{
  "n_layer": 8,
  "d_model": 160,
  "n_experts": 64,
  "experts_per_token": 8,
  "d_expert": 32,
  "d_shared_expert": 0,
  "activation": "swiglu",
  "moe_layers": [2, 3, 4, 5, 6, 7],
  "router_score": "softmax",
  "normalize_top_k": true,
  "routed_scale": 1.0,
  "balance_loss": 0.00487,
  "balance_bias": false,
  "router_bias": true,
  "init_std_router": 0.024,
  "lr_router": 0.0017,
  "vocab_size": 15579,
  "norm": "rmsnorm",
  "norm_eps": 1e-06,
  "tie_embeddings": "early",
  "optimizer": "muon",
  "lr": 0.0129,
  "beta1": 0.93,
  "grad_clip": 1.0,
  "batch_tokens": 131072,
  "seq_len": 1024,
  "train_tokens": 541900000,
  "steps": 4135,
  "dataset": "wikipedia_en"
}
Below are experts of layer 2 (counted from 0) of a mixture-of-experts language model. Rows are named router (the router's row for the expert), gate (a neuron's input weights, with its number), up (a neuron's input weights, with its number) and show model dimensions 0-159. Each number is 128 + 32 x the weight over its row's rms, rounded and kept within 0 to 255. Numbers have three digits each.
After each expert's rows: a language model's description of what the expert responds to; "mostly gets" lists some tokens that are sent to it at least half of the time. This comes from a sample of Wikipedia text that the model never trained on.

# expert 35
router:021081151126090134154085108082131107131173103098106120092111115159146153117106166107109126152147105156190051099109129144108115125146159132096104086085138106101128145176119103108132147133138132139133116061119095145150111148150110161120081135099080193168061182081121050120124118178152119148066118139109091128144160154156119205121132130144117109160112133121153113083122103062163098150204133075147168117089135154185116132121155111098126123142163186157105145107123157172079196112123073
gate0:113176117150136147134168140119115135096120121130140048148112136088123122194071161152148133061152119096128124142130125133115140166126158148151118152133166109187164159197152132126121100169104147155145100134088109117140119117099138112115079091125133121109143185135133106090064126049116120070098142184090137098100125138177102200097157151147144103196137114141117134141161171115147120117216164175209148115087094080131097102133179076168084142090143146189135133147104141116070180180094179
up0:100131113127172147132129145150075105108114141124122183061104159073115127156126113140159076220058115123138144103144159163135072101111165161143164121085136155123109075143098142117135160146180177142084069094103114148198071167178157123084154108090045163174124164106143150136229155149147161143157165110083166117134136117136161175127121134083125144150144101177091137154130119127158118115145091137102100094113128104077097123122130146110074074163096087095140097113131130185125109175162134
It responds to: Year prefixes, taxonomy
mostly gets: "201", "202", "200", "199", "196", " =\n\n"

# expert 59
router:105135127178139108096134134139130149116174143103132149150132159111109103101158163128084154146195106093106086122118062113112105076139125125159142139159130134131113141087071111168115116180087082081094106132115081156154151158212083100081063166127165178183109130115112135179114118102074140122149121130166139111109146156083119103113126143132126207175124115111175163098053072116171105081122087177128169134111120079174141153118148152178107136124097070173192159142146130057157141161186111
gate0:152191096111128125146168191159108138100144168124141118175080068143113115122094106105140157158139068120106106129110096160092190155135106118138097120089083100157129162161090142124088094134084136130122148171076131108148134171087122135113129154128227116165166132132132138092110112121161176109082129219161102143179175092141132214176184137093158164135148133108143209151134122133114131102096137176105178101119135132140146219112077151177110122089106160132119101154082166117103155148096130
up0:121100079119182150141019105090096087129146103179088144140148153129165155117155135120144107099144091085157166128111126115121106157125097172160155086134206147087129078098116062106163057132175167125111090115113165132115112148163109139143135111136096084093148136143103145140113116103163189153177088104121143079131161141099153135066144148165180067101136089200116093087183104178154136202149118109175095128164105116149171100166113101102166120148146085160110161150142119121089089104096130
It responds to: Conjunctions and adverbs
mostly gets: " and", " also", " or", " first", " not", " /"

# expert 21
router:060087127113076216186088108142153119117112094158049109133134163110166162103175148125119093175195188091150091148103125096126105184099141157142110171111112109105110127121118063180117109187160105143115174068162119121101119112177105149161107184135146164143162122087068168143112137071151119113142149146142090132094136111128102114071173193118098088144148158131140035160103123163121130112104095125131120121115120126108136150149114099124115119150122106185107173185175083110077158132110110
gate0:135147121147112143134096084107146128157090171124092176096130077124101157113155161170146124138126164113127097149130138056167121223099174124122138092097099143124130171130101146125115114139112103151070124151124099124139147144143135195136045175097114150123175079154120057136097124125125132114123181167153183113153146149132112175185105164103138116203093152120080100149157104142105125074173144152153128079181134126139121085060091148148073174109137088151147117186124110045098149114051098
up0:156138069071136140082153154186152115127158144125087144090112177101122079090127115169197072133108096092141152104180117117139078103163157114130092160079141101088151134130106059087211098113181126088181162119067145087121091149169104144114139171106091159130106103057120139100108162179152115136132115162083146107186122074130093142120110122145159114138107091169121173123136081146110153091103109158146088135142125134118151140112207150160159074085167097157187131106137178144120088142125095
It responds to: Year prefixes, parenthetical openers
mostly gets: "201", "199", "198", "200", " well", " de"

# expert 43
router:165106148182118138153079094098125189079120063180043100091173154119169086092125088088096145127170141114176144114138132076101085134073124142133063123172152152131097121083100160148114151152150119144107139115154082125107168180115108109142059126124134097107130187133110106096194111145144117104133124160109144104138112164155175105187114181151139097084096087110093145131161067131153165133139107110156118195132087162155117127182085126136111188101140185166123127181142116133113164122135052
gate0:094180087144113132139126090033103131168140119120087104121113147129159150148113085147165129117097143022076116116151153124125121153090114090144139149144124107120184160169105195094145059102183117121110141096125104109086196106161141149063085185100141123161208149141174124080109164129136134140156120119183132115165091139157126107155150134131108116121125126133168147134111086138146113169178161065078128086064120137189096145106139077139146126109078157133129148151122109119123193156159056
up0:148111074131155104112073132108205117170112132147063116070110145113110154134171127129155113145091206155154076125119140158111090116154157120141083152054107124094094066070134128126088169172173150150190202115117083101111171106053115154140182126190178108092126133104123104120087124148088140165140120172159118170185126160105166111123121148118191133149131143185135115093106146146142085122104171151088125165155119155085113157138155080123064109158135126140154103100125137109152136095072166
It responds to: Colons and heading words
mostly gets: ":", "192", " He", "°", "===", "190"

# expert 57
router:170114136093102069059075136069150110122112078103110086138158133127132156148084137140086101134177116136112181182147115087179085187108080140143070169152136198179121152118153176141169094130168137109164108124067099119109162162138121165071102122107105135124144127123142157173093117140088126086099089178132132146117054127115169112156096128170110141138107073182123124103136134114145085131134115165095130210114122114128139052155128120127156078140102136158170164148146112118173160151147220
gate0:111144125130134119115099118100096161112144144175139077187019108195143119108163136052122155117121117067131080167067140106158105203138127130176096114126169155161146182149119111126126126075146114112109122120125123193099080105143091158135098155117132102122114101127156100110088086120153122150094112140160208085104086117080130125068106120166149123125115124188115112108154119111080138136174091060147144114150136078154151210098137160117127147066095108169126129169134109143091110082075170
up0:212197141101144131094125126170059165133124092124142121133149130140161085117094138094174082187138132138158131085119175165115148110174125145097178164070137156134092074139135085113112155161133143112205151095111128109124097145097119188123135172160101070093151146109144167112087092125135126116091123145161122109138123140138140212167110125077124163143141153134111194087134126127115110164133058083171151181187182152161138178135168130149147110175114076068161098098095174127097146084143110
It responds to: Connectives and separators
mostly gets: ",", " and", ":", " by", ";", " or"

# expert 47
router:137124154066115090170116155157159116119111182116164100148143181150134112154139094073139114100182147089145086193133133085191101147162093089088128148160094109171182110089119162157111111126110081136085111078101124145125168107128129131061143073106130090133158114132185137160108113144137076108075162102162128147102103085134148144147123135152140088155133062175147111146177151160138080183108144129130076147146138168090063096114171107090123074089111129087080145179118055093118211128109122
gate0:149196144117141138095124109103094135190129142140118108124176064164173140173110109171136081088108150077133129121099105066114140122050120160165123114139162130167052180165075150112190086120143103107122105176116142108130182095134100104110090109141153134124097137126197053067108134077145165086143094169091143090154154152124132147094110155107110141098132141175129105174118142159140145113131078131126152069117169147174095177158127110106105198141193160095108154164083124129076143120129173
up0:143135154089193164109062048128095117112100157141073102113173130175069151149150128144101067112128105134085081093125198098113105100105115153123097121127135147160107129060124156109111117137141061063153136111123190143110134152140145154102181117101116153175067060172127148112142151162110119146217153106162121133075077106182159153120139178152153175089137126126112141189161117146081094126139115134108121116130103162106093134153138093137074112100184160143103085181143167156129138134077147
It responds to: Table and list delimiters
mostly gets: " |", "\n", "|", ";", ")\n", " |\n"

# expert 55
router:183124109109117130087153144092163081087128112098135122155118164121148162146108094169127060161119066153093161082122088115093117144070094140107115148058138169161139155165142138132160079157129154131116115118120130139140155105156124087066186107099139135123132194100157156113090107086078118106131090160135199166111096089093155153167106092125106173166160099169122117117133107140074110109130170158174086115095117141138160072107190161199166067181075174176160170164105142118141105150144181
gate0:136119185138095106170089120032094135161088141153110103129093038162098142087161111105155139096080119133143118127051133121098123146163136140119136093071139136156170153186102081106134114121144084109134134129078139197121102149108097177136101173093151131127186108141206092096109123104157155128095118142128144118143111092140167138082149117156120136123108118088132165155173104177074150124119157157098128083159153101185125174153113141104101102074153096145176111190114141113014152118133137
up0:113136122113127122086109157141139074094110114120136106075152147097132130096173130108166077175101099129183128138072137090100198096135138102078118160102101139118107162133083082128104099101128137131162145053132149087117145148150112147105075152088114105163105174082120094163110101129095152136139124137112129116098108186130155139229139165123236140070165170125091102134202088026149106107195137093119118145154153120151124089136154089104103097147124069114080108124109089104137134100129140
It responds to: Commas and coordinators
mostly gets: ",", " and", " or", "),", " but", ")"

# expert 22
router:172116115106105149200176080167166151152150156136128092114139141120151119123086118068171118106182123111141103144126163116170137129092092087155109146142116045140159098119105125149086069103138144114116143103094104145118138090149164089105162131129133071143099079169184114112088084106050134113110194178178119118154100045147092114120176134101147108131141095157128151128140143161081126159176142139139028134143139177100096132192083121125098071110141112114110164138087090097091149178086159
gate0:175167124132127160125116088091121105183140155170190122164126129113086085155158122138132072099132196083096079118120140129111095162116110189146138153072094113128109168123114188182149158146167109130132132109150115118201197072104096150162140151129123133145192103173126087070069100125100175096170135131155112111186143111121132121125112109146156129119077129148149166098076140151066124105188116166099153119087132126142094204135159121153124172076100098161154144161186105135101154124045143
up0:130083153171158103141104119132160162140149138124129141086134144103113120159168129128102140082078111103138161165070148128147071076127151107176122125104181060119099096149139083128210154093134137089125124111096146184164131210173124126157165094129176138123143111139158068137183124068170126148164185129074150156098155139082094140123129083129167128153140136114089113134137108105118141115134130140059126176104072070097093056140181125095136095117178197136137182104141084149083142166180122
It responds to: Sports table cells
mostly gets: " |", " (", " League", " team", " Cup", " Championship"

# expert 15
router:038156104170177152141128056106039053156090101120159116151121163149142149130158101133113102033161139118144111100158103091122097089153101088096128125108132096102136115096115074149141074111126143156107129096115120121110082139130091113138098180160157081081103135086119072138151120140071154122059076174108095141138081148158133113127115123103148134110059113119095133133143123109120117132136141060116096118144137150149165152167044117158101140182173127103147128139121111169108193135054140
gate0:118109127203157080117170068106119140158073123170129081145134134195126137123093157145155118089112151106152177151128080115123132138100121110130105122165143141117158061169079081123173106096139129091130130128100134153080183154140167194127112118152111184125164116142149073117102128137165187092152123134130145120085133193113081176117142185126101065112070142079103100081165098180081134127185102127107142089150123126120149059139089114096094061106116150095140108205109120124156081178098129
up0:118112149138148078160086169106116085133105132225090192115077113130089080115121111149102130144110106154132023101098192153079118102130149136078142128144162127141146100131093089131136133088176092164088156100165108086134122177083137098149205112117122089087127162098123102152177097152063124138164163088125132150143101119143064132159167176128148070103095123124093114092171151072136149107143165154075145163156096150086105164075170111133124115104146119179135126079142164154105131101106093
It responds to: Common nouns after determiners
mostly gets: " this", " it", " This", "194", " part", " name"

# expert 58
router:125090160146123193099155151163126187130158143149165081139169169120131162115122154073134179174159091163142188181147144155142118152084100127146175091148143119083174182097128109156129138131130171089167124095147126170141128139124101087160117138140169204148147105169147097157065132106081143113147132186064137146120123099112103133094189167105077087168136148164132129088192078157184107177125164127088171146184130122144108177071153100109146154122112131143151110160168177075101094148121084
gate0:128157191116137171156105096100084124166102197134123104138130117173102171152196174151142124079097214106089190184140100131127123203121130076106120104130165142164149130111137154167177070138156117115131134161063157121137145109180157141094111197141089172188166118147117104088098114069172064071123107158105121100155108173153117204106146166116130091103141117073156160136151125132097150130160124085151160117074162127154097171093133104119134119089150123140177150155110125132131139171123144
up0:135079170115129113147096147126129097173121147144136070092160070088111156185136104156098125185153148127113141103103120116119124139172154157104147158104155143096099123076138084106106134076194124211133149164067116152113078168126092133168134163171124124160123107074060146097170108097052153137108089085125113148175098149125096077114093131114184150112079167118080121133160118170144024169156130053130126123137148115084128097168176114106119143109141118070154131121120140098140170074115126
It responds to: Parentheses and dashes in lists
mostly gets: " (", "–", "/", " was", "′", "}"

# expert 18
router:132135128120146150102107176127163144125130160125149158048145127082108136104098143088129123221125112137137203169179145108143134138111178137050116147148097098149094098088111155163129198125099149144091162087124140120119125138072138149126091118079120154117106138153144169134127144208069161113154081174112210151097062132142144116130129152162107146111133134140121116105178189115165067125076067161116046187119102155164123113092141099102144171146169129126079137100115138102108137128191100
gate0:158159191206081120090159135104114154166105156132132125116134142103116174102131141142118112113128142084087142147178117103095149207100135145141079128148154137150176122174104105121141138164148075125080114179136110153111160139068143141049142119101138140148137109143155114066157117166169136093149101142168085140143127079176073128136136172129108103144062133167132203151225128167153198126142129178106108075066105146151092155069156113163125115101129122145158142142165133107067118099068130
up0:146099083153153144092061149175114126106105157157074179040144148097165145123154166188138132158167125085109115138100145179090119102127149150113140102109141103142141126101099127151145165108099136151140176071183084099150168108147103164182130142115117161146107157119113104134197139120123159106142116074113122157119100155190129215160103146072157159089145108103071102134169105138168081112182102135093130117055135124087125117094188128078100087181093121089078161154167149133084103143143088
It responds to: Codes and punctuation
mostly gets: ":", "G", "C", "L", "D", "E"

# expert 61
router:154101142135088082119123154163154144176136141072172160110178133094127173134125172150123151126216134122096088143143140089120119168127136090119114151083118137126153093071137096107124196133125122201085121137166132145118168102088127172059101123106124161114111169138140171169159089170161132108138115101129102189108139181144146137131137174133138088171161192117173154152124140108086148174111063160089140113145179170081169129096128089100200065132168153100109087117155069123113208119135152
gate0:149190198107118099177146138111123140121136125140153128137159178155076103105164100165082102113100111090113138133126167126147113157117156135132087107153106108124143123158114148098127085195151128108119082101075144159108171143091070144121131097192121160095112095137160036080097079102148188107173083141205093136211104161158083085124178099086210119092106154136106110106115151171123173086124098135129135085120099155171100048159155131116158149112150132155105086125092145125095102137117116
up0:133119057149161169121166105128143063130104124140085112071122158172090187110180088151139023140149086103167176155150183135106130139137113133148148071074126153113111103107152101170147115047168153066129096141105135105076122152145081134159198056156118096093102101117112141137154152090125107178127083109132159099104123152100133129119108152098171169110075123132127144147081114171122086096092105117121126124130102180147188103147130167113127125182118133138129121127132113173061081128188103
It responds to: List dashes and separators
mostly gets: "-", "==", "|", "–", " –", "==="

# expert 11
router:176155161101096156098170104098124125158138097181142102115115149117139134126152086126120100109101127103141161125083130127094134127169114137196148139109112113146089106167128114156150137066126112094105099143182109130142106117110110183183132128183088034152186077143135076134137139092074123164155130090175141152156159196134146098058136112117166179119080119101160125118107091143130083094102121117100094141164146196083109118187166118173160098139211064094133148110051135135082100087153105
gate0:130161162114162127098129110096023125144067157135102100127147108232155170138115155135103127080090112042128112097143122083148134145100090109195136136186162145143135089135076137127173077119121118150108114135131087111171176188172161145101100172192143128122148135164124097085134173078164183091146112137126116116125121165131117146175093165145166111125116124179114128184121105143170113149119091116106133112103142127175059073118141115177145110143117171136153104167130095112081074128140066
up0:124163135097165106076164152174170065148155118171147124083127175080118097088126126101184120194175161134133103151139155170094126103200140101101115125073146167084135166121134160149093138089190149166171127090182101076090095128105117113092164038138121090093129093093097134130127134170053116170166108131180142157131152112129119120161103108184178147157135167114098119120175113082162063103103098096136105148127096141053163155090131110109114137147115128133110129084190145114130155133158110
It responds to: Proper-name modifiers
mostly gets: " New", " States", "'s", " American", " film", " World"

# expert 39
router:097116140126151161159093110048063168109123093160171148132158092139116085155154143167138167117130113115124124076161113118078112090061225146055143157107149079095127142169113161110113121130192164135125108139139097145173150166142093172124181164159119112108152129101111084106140105098165111173164154076136156097144165092119166127112138214151121094140104094116089124073113082113151192132110085106136189097075106075182094145080160108113080134110145154133154155165161105119134146124116133
gate0:120125188146084095116119088121085138114112171099131070081154188147080102126092126187172107125144118100090149115126103134164124150105195147111196128113161099114127154113080193071129094124173133159150057173108098169157127106143101119096162164101155102100124120174118052057105106098162190135211123142143143128162104103164154146183179119143143096143122120146125175091180132132124164123110129116173142135133159147112113159103147069160117153206171118112134087137188108145111142159125089
up0:108157171126100144153151155158154117145102133129101151081178145091137106140141113138176095161106138108162095129142240064102126166146120136131194140104126118116146136107060144163114131168174134153054097049133071132162159151191111153122082149090081200148090097088108165123146099110095084149101186106145138160152102121138096160116131188127222125172121169098146130093097136113111131107123120098142101123128113180078159118173170136109111074125162116171124131107141100137078124086122165
It responds to: Word-initial pieces
mostly gets: " re", " New", " San", " Ch", " en", " over"

# expert 44
router:104164146154071151098043169121082193174137074175062100142143103146141099095149071144153136172132158126165130095187134189140132155161094113131096153138136164194103148145128157142160075136103130084090140082128104199139129167132122166156138115111153110127154105163128159168151135142161115149178088097150102166124092148088105164117169165118169070127153109114153137159072056171124140125139159096166088137123133154135197138123124118125144134129076148202154140187154112088158132127089078
gate0:162128112099103126102089060115077162113097158091082105147125102174143111103124101125132144153114188074096167084083112145142145108113153108140135114110167129112129110174097106108199102142168110104103144164121117181152165155121179170062146113116101174113129127155171132064080165125138166082168130135128110130087110124144117176160144142125147119060162172132133189107179163162103094140114120155175112049103098134140122178126179078166141197123065169186194126175100129120078157142120102
up0:118072102119189158097109138145150092184154085148106109048157149082117088054175126074121141203153143184167130108146158082181131115139147112118133119103160136095118065114130110190120165133190136157118158113141087097121167141095121141167163072138174104130135114130128148195126117090103141142113160140172091152123169137082158192143128160163208161117108118090131130051134108148089071100116098163118139113082116127097088133112139092121106138149203107138141085113154120137162131184116143
It responds to: Pronouns and name starts
mostly gets: " he", " He", " had", " she", " John", " She"

# expert 51
router:158136146095167111136190154106125147125156115128190087116135147184087115208139095158116108111080145112136110142163122107158179177175138160096204097179128151138152101113190169104103152099074137141168147133086098086167070120116138188162133178137109172188122115107162109139123138148114168094098119076135175112117142096132134121122192109134112092149105172170113140082124164178116143098078087140132127196123117170096190133134099153073119130083155107158118142053074093110103147140171109
gate1:199167099141123116125173134094086066132095151097110138152076163110154146125214135109104148114134193076144106100163186100136112130135103193171143142182174119070151099092099175098130108094106101177135143197101164067088067173125144081150149131108115143153134147062120138119090161163125139150161187135154135076165126093160131146140107135143157078084116112149135166138169175099144095170115102123104165123141117159107174106093120123080171134159137147086134085104096142083096080089140137
up1:118122138128088088169102090119106171107070117100122106132173113132110138103101122137140136127106210133158124127150170183101051143155144179181094063052124097110103118183127137124069106147174148146141080156082143128147106155107117072186130141145126174118231090109110170138145119089169127123140192143142144155095133158085120111130149183146149104099110164145122141098141120171175207164125180135121196147137147157098110127078094079153126138111108124100150138111128139116114214121090144
It responds to: Inner and final word pieces
mostly gets: " against", "ated", "th", ">", " With", "ization"

# expert 20
router:107094118179116164169125139171156127084098112089131098143129098100145066115082142161094100090172143156167061162187120156156097155145144202089078129173115142062088107116074105127095154097098151172088128111105088095101115098125125128147137196110138135142108110121134149118156058118155123079101125107068111061118145089104179143143135113130154085133122197111079085093197159167143059095130122139104158157088093092193108107143091120080145086125152122129135148142151140184146124166135120
gate0:158157102089087107162165062094083103133094165159119098125138085139161096165147155121158143057100141021127150149115091193137188147074086100154105121141125121162134173134110137082185084157183118138116115112080130132132113163124103144107089165131154095129108082152173087116105105081102200049136157152133112088131124115173085146175153128162161087122052110161148127119121092202108135089124155109169128109102146119185084077119116112135136127098171153129138173146119099141110119119097139
up0:097122110084164157130126070124143102097087128184088113093144115112161076158145149113101137110129128120094132142062138156135119088112143137062173067098121148168146106098108150154179161076191125165135113097081126113160104145163157160188164155194148157124088138128145112145140107113131219133100089150096132154181092072157136200161149190126099103124088073141129126113163154142143079082176123121150154118127128132138109124138097128081102107195133108129131171107071228146147127177155117
It responds to: Digits and separators
mostly gets: "9", "4", "8", "6", "==\n", "\n\n"

# expert 12
router:100116106141112069140138179180172111161080166083156115108155148177162110104145159144183111105191087101159107161180176139124163174086104095183164124156141152176159103135131133089118132153160101182125136125139125140124196119200164146087114091163155142158159098150158120088125140129187102129094111133154108133129174171084155127171101132145116154074135218093096122205157148162127094123151079126116135104153092086084164155081120101110129086100182127108074078146130132171163136148144109
gate0:202206153121078098145082133074099124124137145158143122065143040139110145120138093124162163098109173079126116084128066074175140159102109119137144087137131133163152132195137176138130144147112085166080130117080117163185122224150151109109095172135158109111133118135140145065110148177171180092115182154148154149163159149106148176121149165193118097103157115140177186194136118137125189107121119115135117121125170104165091125118164087121135068117157121152160142126127167130115135144134128
up0:130098093094196098190148171121132154152139130123154123129143160124122107133078122203153117124113172133136106116100164192092124049209167171078124174111145127156113112066144085180084144078085152110130156124133113097129121121136155182128165076174098110153153176114086102138150098080206113188153132065157128136123148095071112131191145131151176086119129125158110145111112178097093136155163152143185129132184120129123069127144156105122159127180112132133094096123140114095104142151157072
It responds to: Line breaks, table pipes
mostly gets: "\n", "==", "|", " |\n", ".\n\n", "\n\n"